config.toml
num_hidden_layers = 13
hidden_size = 192
n_experts = 32
experts_per_token = 1
d_expert = 256
d_shared_expert = 256
hidden_act = "squared_relu"
moe_layers = [0, 2, 4, 6, 8, 10, 12]
router_score = "softmax"
normalize_top_k = false
routed_scale = 6.43
balance_loss = 0.0103
balance_bias = false
shared_expert_gate = true
init_std_router = 0.0268
lr_router = 0.00106
num_attention_heads = 6
num_key_value_heads = 3
head_dim = 32
vocab_size = 15230
norm = "rmsnorm"
norm_place = "pre"
norm_eps = 1e-05
positions = "rope"
rope_theta = 10000.0
rope_fraction = 0.5
qk_norm = true
attn_scale = 0.219
tie_word_embeddings = true
parallel_block = false
extras = ["capped logits"]
init = "normal"
init_std_qkv = 0.0228
init_std_o = 0.0
init_std_up = 0.0228
init_std_down = 0.0
optimizer = "adamw"
learning_rate = 0.00302
lr_mult_qkv = 0.7
beta1 = 0.9
beta2 = 0.99
lr_head = 0.0195
warmup_steps = 295
schedule = "wsd"
decay_fraction = 0.655
decay_shape = "linear"
final_lr_fraction = 0.0
batch_tokens = 65536
max_seq_len = 768
doc_mask = true
train_tokens = 316300000
max_steps = 4827
dataset = "wikipedia_en"
Below are experts of layer 4 (counted from 0) of a mixture-of-experts language model. Rows are named router (the router's row for the expert) and show model dimensions 96-191. Each number is 128 + 32 x the weight over its row's rms, rounded and kept within 0 to 255.
Before each expert's rows: a language model's description of what the expert responds to. This comes from a sample of Wikipedia text that the model never trained on.

# expert 11
It responds to: Adverbs and contrast words such as only (not only), never, already, last, ago, However, than, plus digits inside numbers.
router [136 138 179  91 162  59 106  94 102 146 162 200 125 105 168 104  93 118 172 158 120 135 122 139 145 150  99 113 184 117 130 131 141  58 100 137 101 182  99 111  96 132 123 169 163  83 144  94  96 118  76 137  99 172 132 149 103 109 119 129  76 147 137 174 110  92 144 107  76 143  92 150 133  96  80  95  82 116  76 190 121 180 191 102 118 176 113 121 105 133 117 121 136  93 106 218]

# expert 12
It responds to: Function words, commas and pipes in election results and census text, such as the, of, who, made up, majority, elected.
router [138  87  86  98 125 161 123 100 143 167 118 174 110 124 157  79 103 124 144 144  92 100 134 111 164 191 165 122 171 195 160 158 172 156 111 110 174 138 129 118 119 123  72 151 172  91 160 117 134  64 122 127 118 144 122 151 125 152  87 139 105 108 117 133 137 106 164 194 169 122  98 148 174 188  68 137 130 119 103 106 166 154 122 110  94 182  96 119  52 118 144  90 127 174 168 126]

# expert 13
It responds to: Blank table cells, line ends and section-heading endings, plus inner pieces of foreign personal names such as An-ast-asia and Li-ud-mila.
router [143 108 147 128  95 141 145  96 108 118 137 135 119 103 145  90 205 155 151 180 129 165  98  76 166 118 102 134 103  95 121 160 162 103  87 124  74 181  77 142  84  97 113 157 184 144 158 133 139 113  96 129  90 118 136  99 115 108 157 107 107 107 138 108 200 156 159 104 119  93 108 120 174 100 124 103 178 138  72  83 179 146  61 100 133 123 161 145 174 157 128 141 134 127  49 148]

# expert 14
It responds to: Second word pieces right after a capital or short opening fragment in names and words, such as Z-ed-ong, F-risco, Grizz-led, gr, equ, tr.
router [141  98 126 125 100  80 126 106 121 179 140  94 111  81 147 124  84 130 168 166 124 160 122  86 105 155  89 120 190  69 125 185 136  71 123 125  78 190 121  90 116  80 122 160 153  82 146 136 112 122 103 155  70 151 139 106 158  81 145 135  93 138 157 156 165 105 168 131 101 142 117 173 140 142  74 114 143  85 112 101 150 145  98  64 150 164 144 113  75 106  73 102 166 130 127 168]

# expert 28
It responds to: First pieces of long words in event and organization names, such as Inter-collegiate, Inv-itational, Qual-ifying, plus Thai script and month names.
router [147 105 147 122 118  87 113  96 123 152 135 111 111  96 162 116  90 133 166 167 101 163 115  87 117 155 101 111 186  59 123 186 136  68 118 123  57 194  97  91 102 105 127 171 163  86 157 147 118 113  90 140  77 159 155 109 161  97 143 127 112 144 165 174 150 120 164 125  84 157  91 177 145 113  79 115 130  77  90 114 141 160 119  62 139 162 134 117  79 114  73 108 152 129  86 176]

# expert 8
It responds to: Leading hyphens opening list lines in infoboxes and discographies, such as Youth career entries, plus table separator rows, commas, and base verbs like bring, get, join.
router [149 122 135 186 101 112  71 107 104 108 140  86 128  95 101  99 168 108 174 187 160 175  61  90 174 143 143 225 142 114 159 167 173  91  97 108 141  78 112 163 107 170  83 197 109 174 163  96 124 143  89 145 134  86 138 132  96 135 138 110  88 175 159 128 126 173 104 181 106 130 112 160 124 100 127 152 172 132 105  78 134 152 174 111  88 127 139 183 159 103 101 133 150 109  74 124]

# expert 16
It responds to: Verbs introducing critics' quotes in reception sections, such as writing, wrote, stating, saying, plus sentence-final periods.
router [131 143 111 104 166  79 185 123 152 129  87 131 125 123 114 143 104  89 195 102 117 153 168 138 178 134 132 143 137 149 149 169 215  99  99  51  94 108  77  97  94 126 132 137 130 116 177 115  89 165  68 153 101 162 141  95  92  44 121 131 137 182 150 168 133 103 154 154  75 110 150 176 173 150 104  94 126  68 133  67 149  90  52  68 107 138 170  97 100 134 105 145 160 104 160 172]

# expert 19
It responds to: Second letters of names after a capital, such as I-b-iza and I-w-ata, plus Cl, Com, ± signs in election and sports tables.
router [133 120 148 146 121  99  92  84 124 157 146 129 101  76 158 129 110 122 150 146 107 173 119  84 108 158 106 114 208  70 132 169 140  73 139 101  44 183 146 117 120 101 106 178 158 101 160 127 114 107  85 173  85 130 149 123 136 113 146 148  90 139 169 181 153 114 168 129  97 165 109 180 152 114  84 124 141 102  94 112 144 130 118  66 145 154 123 115  86 109  75 144 159 129 100 138]

# expert 0
It responds to: First pieces of proper names such as Buc(urești), Po(i), Mont, and year prefixes 19 or dashes in scores and dates.
router [145 111 143 119 118  80 109 102 121 151 135 126 102  90 161 109  93 127 163 162  89 165 108  93 123 143 105 109 193  62 129 174 135  72 121 113  69 184 100  87 100 101 117 160 171  83 156 135 111  98  78 154  76 167 157 119 152  76 139 134 113 148 161 184 144 120 171 126  72 159 100 178 140 112  86 106 128  81 102 116 147 150 130  55 150 169 135 121  80 110  74 112 153 131  86 191]

# expert 17
It responds to: Prepositions of, by, from, between after nouns, especially described by in taxonomy articles, plus closing = of article titles and table pipes.
router [166  93 140 103  69 100 125  90 167 151  83 130 146 123 120 127 119 137 179 155 152 185 130 114 150 131 128 164 172  66 112 119 156 145 125  92  61 150 113  78  58 106 173 158 128  49 112 160  95 149 142 171 103 152 114 153 102 104 159 107 121 119  92 138 151  93 193 170 156 145 101 157 115  80  95 134  99 137 104 137 166  52  77 143 148 110 138 100  93 159 110  82 197 117 108 129]

# expert 20
It responds to: Bare space tokens before year or date numbers after In, on, or a month, as in in 1899, March 2, plus in addition, at least.
router [161 164 106  89 150 156 133 139 134 164 200 172  80 123 146  84 171 146 141 178 100 183  79 133 189  93 116 122 109  96 178 185 129  69  63 109 106 170  82 135 110 108 105  79 154  79 119 146 105 133 120 186 117 129 150 155  74 119 116 140 127 145  86 133 164 145 147 154  80 124  97 114 177 177 122 127 125  82  78  88  85 114 161  76 119 155 152 124 181 113 128  97 144  88 128 135]

# expert 15
It responds to: Second pieces of capitalized or technical words, often foreign or non-Latin script, such as Occ-itanie, Pres-byterians, ak-adem-ie, Gram-positive.
router [149 109 140 120 125  72 109 107 124 155 149 107 111  91 156 117  86 123 157 174 105 155 122  94 110 159  94 123 172  64 126 185 128  75 124 120  66 194 108  89 125 105 122 157 152  90 155 130 112 116  89 144  78 157 167 108 150  79 138 136 107 124 159 166 144 116 162 137  93 163 103 179 142 113  62 106 133  66  95 120 152 167 126  61 145 163 147 116  81 105  68 109 157 118  92 176]

# expert 29
It responds to: Second pieces of words begun with a short fragment like d-ed-uction, d-ared, c-ors-on, plus table pipes, of, and year digits 19/18.
router [127  93 135 126 160 106  89 204 142 134  72 107  50 136  87 116 194 136 145 135 114 182 150  67 167 166 110 112 170 148 124 159 133 172 147 124 192 125 135  88 192 144 126  94 164 124 153  82 149 125 103 134 143 132  94 187 133 126 107 148 138 117 150 114  97 164 119 161 147 113 148 100  77 204 123 130 166 150 145 106  97 122 153 125 132 148 105 149 128 150  83  60 119 154 183 112]

# expert 30
It responds to: First pieces of names like Sey-chelles, Sig-ismund, Abd, plus phrases like some sources, was, and paragraph-ending periods.
router [156 109 155 120 128  76 120 102 112 155 128 118 112 100 159 112  94 129 171 175 100 161 123 105 120 148  89 127 177  68 125 170 134  72 133 116  60 179 115  81 112  96 122 167 162  85 158 135 107 121  85 148  80 153 150 111 149  87 141 126 108 146 164 174 154 117 162 131  79 158  99 175 158 114  84 103 135  87  97 122 157 164 116  53 146 171 152 121  91 115  73 111 164 118  91 183]

# expert 4
It responds to: Spaces and labels in infoboxes, lists and tables, such as Starring, Spouse, Family, Owner, often before colons or years.
router [138 103  94 184 165 192 113 143  77 167 125  63  89  77  95 114 113 133 138 130  59 133  70 153 104 171 129 148 128 143  76  62 151 188 170 139 177 127 120 125 105 122  43 124 149 157 133 105 145  81  69 119 137 174  95 154 105 123 147 129 155 195 109 165  97 143 101 129 139 177  67 198 164 145 123 106 100 150 116 107 123  77  79 132 179 168 125 107  60  97 159 199 130 188 121  92]

# expert 7
It responds to: First pieces of capitalized names and words in tables and prose, such as Con, Har, per, trans, often after pipes or commas.
router [146 119 155 117 120  82 107 106 121 153 139 106 110  93 154 116 104 137 168 178 110 165 121  91 131 142  99 118 191  66 125 170 120  64 125 126  56 201 117  93 113  98 123 160 156  84 151 156 108 109  87 154  73 158 162 110 148  90 146 139 116 136 167 175 155 128 162 147  81 152  97 179 147 117  78 112 138  87 109 109 143 167 112  49 156 160 134 113  75 105  73 103 155 125  89 162]

# expert 9
It responds to: Middle or final pieces of foreign names and hyphenated surnames, such as Sandomen-ico, -Cáceres, Vak-ani, and units like sqmi.
router [142 121 150 120 123  86 125  96 122 153 143 101 106  94 163 113  86 121 161 171 109 161 126  91 113 159 105 127 182  62 135 178 136  74 130 108  49 196 120 103 117  96 120 182 157  81 157 132 112 117  79 148  75 151 165 102 156 100 131 132 113 130 167 167 150 103 161 132  88 154 102 166 143 117  72  99 134  80  85 109 141 177  97  64 143 175 136 114  88 103  77 126 160 116  84 179]

# expert 22
It responds to: Table pipes and country names in music chart and sports tables, such as US, Zealand, Billboard, and websites like .com.
router [131 153 122 137 134 123 126 131 110 178  86 139 142  94 165  98  76 100 102 175  89  95  86 140 160 149 164 151 114 149 144  77 181  92 141  77 149 120  63 148  84 115 110 141 147  92 146 139  81 147 150 117 115 146 149 160 113 169 117 106 151 168 125 133 162  60 171 170 124 125 106 110 140 129 130  93 174  16 127 116 100 130 106  90 118 114 168 131  81 106 120 103 161 124 146 143]

# expert 31
It responds to: Middle words inside proper names and phrases in lists and tables, such as Bus, Elementary, Route, Fore-ver, Limited.
router [146 116 153 122 117  78 113  97 123 153 144 110 113  89 157 119 101 129 156 175  90 158 126  91 130 146 100 127 182  60 138 178 130  64 124 112  68 186  97 101 107  96 123 158 162  76 151 139 100 108  82 156  78 157 162 118 149  83 131 124 105 140 164 173 152 114 171 140  86 163  95 170 142 116  79  94 133  76  91 111 146 167 116  65 144 178 144 108  80 111  77 116 161 131  92 180]

# expert 27
It responds to: The conjunction and, year pieces like 20-11 and 18-48, semicolons, and second pieces such as temp-les, ump-ire.
router [154 113 127 104 121  82 112 103 107 135 114 138 118  98 150 121 103 103 128 143 111 152 141 106 138 161 108 117 171  91  91 182 167  87 129 109  71 189  95 120 128 121 122 186 176  71 158 127 106 141  84 137  85 153 154 122 193 123 156 137 103 144 160 189 150 135 150 122  95 166  95 166 160 130 101 108 165  75 117 100 164 150 115  70 125 156 138 112  56 118  50 105 132 153 112 199]

# expert 21
It responds to: Number pieces in chart positions, routes and scores (Billboard 20-0, Route 76, minute 56), plus name fragments like Janeiro, Em-press.
router [145 106 154 118 118  84 121  99 125 162 144 119 109  97 159 110  97 130 168 166  99 163 129  98 116 158  94 120 173  63 130 182 134  71 127 108  70 190 115 101 109  97 131 157 158  76 152 126 105 116  83 154  77 156 164 113 151  83 141 123 101 138 153 177 152 118 172 131  82 156  97 171 140 123  78  97 139  76  96 109 148 163 105  69 142 176 144 120  77 105  73 112 164 132 101 188]

# expert 3
It responds to: Table cell pipes and common sentence words such as has, follows, consists, with, the, plus pieces like ery in erythromycin.
router [155 146 157 131 149 157  90 172 180 135  71 120 120 130 175 168 129 120  94 114 144 193 193  58 129 154 139  84 151 117 157 185 180 164 183  90 156 199  70 140 138  80 115 100  98 160 114 173 133 179  82 109 104 103 139 163 133 126 183 165 140 136 151 115 105 114 131 152 108 121 161 116 112 153 123 109  94 120 178 110 101 101 170 112 115 121 131 126 113 135  78 121 149 181  88 129]

# expert 1
It responds to: Suffixes and mid-word pieces completing words, such as -ity, -als, -ine, plus person nouns like doctor, graduate, passengers, females.
router [135  85 115 138 121  82 175  63  97 105 133 222 165 102  79  95 141 134 162 184 180 225  78  62 153 130 130 144 173 130 139 145 163  98  91 113 103 158  95 113  95 120  99 192 150 114 119  67 116 125 147  97 125 132 109 118 106  85 143  73 130 104 121  89 168 139 150 187 138 129 128 149 125  53 170 148 112 174 118 102 134 136 121 155 114 188 119 129 142 120 175  92  91 115 153 117]

# expert 25
It responds to: Starting pieces of names and titles in rosters, lists and institutions, such as Re, Inv, Sal, Minister, Foundation.
router [150 112 152 121 116  85 119 110 122 159 146 121 106  92 149 119 105 129 157 175  97 165 120  86 112 164  94 120 169  71 127 186 138  67 141  99  60 192 114 101 118  83 123 166 152  87 149 150 104 110  84 149  73 149 158 112 165  83 148 131 109 133 170 163 155 112 168 126  87 157 106 170 148 119  77 107 133  78  95 120 147 164 105  67 142 161 144 106  81 114  74 107 147 117  93 175]

# expert 24
It responds to: Words right after the or The, such as goal, purpose, median, and The-n, plus year digits 98 and 20 in tables.
router [154 132 109 103 144  97 113 110 104 107  81 174 137 146 125 110 117 120 171 157  77 171 132  97  87 130 127 138  99  61 108 189 132  77 102  83  91 174 110 112  70 105 153 139 130 130 158 165  68 140 104 173  73 140 158 118 152 101 167 159 157 158 164 138 188 153 125 176 115 142 128 145 166  88 145 118 184  58 118  96 141 129 108  71 125 159 156 100 103 104  97 164 182 180  25 162]

# expert 18
It responds to: Opening parentheses, em dashes and en dashes between dates or scores, and capital-letter word starts like Pres-ervation, N, O.
router [149 110 166 125 129  79 117 103 122 156 143 115 118 109 140 113  88 131 171 169 107 165 116 109 133 139  94 117 175  55 142 182 127  51 128 118  57 193  99  96 125  93 117 161 160  73 144 122 104 113  93 140  83 136 167 104 156  79 127 142 127 133 152 174 154 101 170 135  89 141  98 173 150 109  55  97 140  72  97 112 150 163 125  53 150 169 136 118  99 102  77 113 161 135 109 173]

# expert 5
It responds to: Prepositions after verbs of motion or placement, mostly in, on, into, through, across, during, as in taken into, resided in, coordinate °W/°E.
router [170 109 124 149 150  39 118 147 101  93 121 160 102  74 131 130 133 141 161 133 130 126 158  88 152 120  71 160 179  76 135 222 127 100 134 149  68 172  95 147  91 111  99 153 146  94 135 176  98 134 122 168 135 129 166 110 140  69  92  86 109 146 133 177 180 141 136 135 155 154 119 151 186 106 176 125 132 153  86 125 134  80 110 121 178 129  95 130 100 132  85 137 108 162 121 145]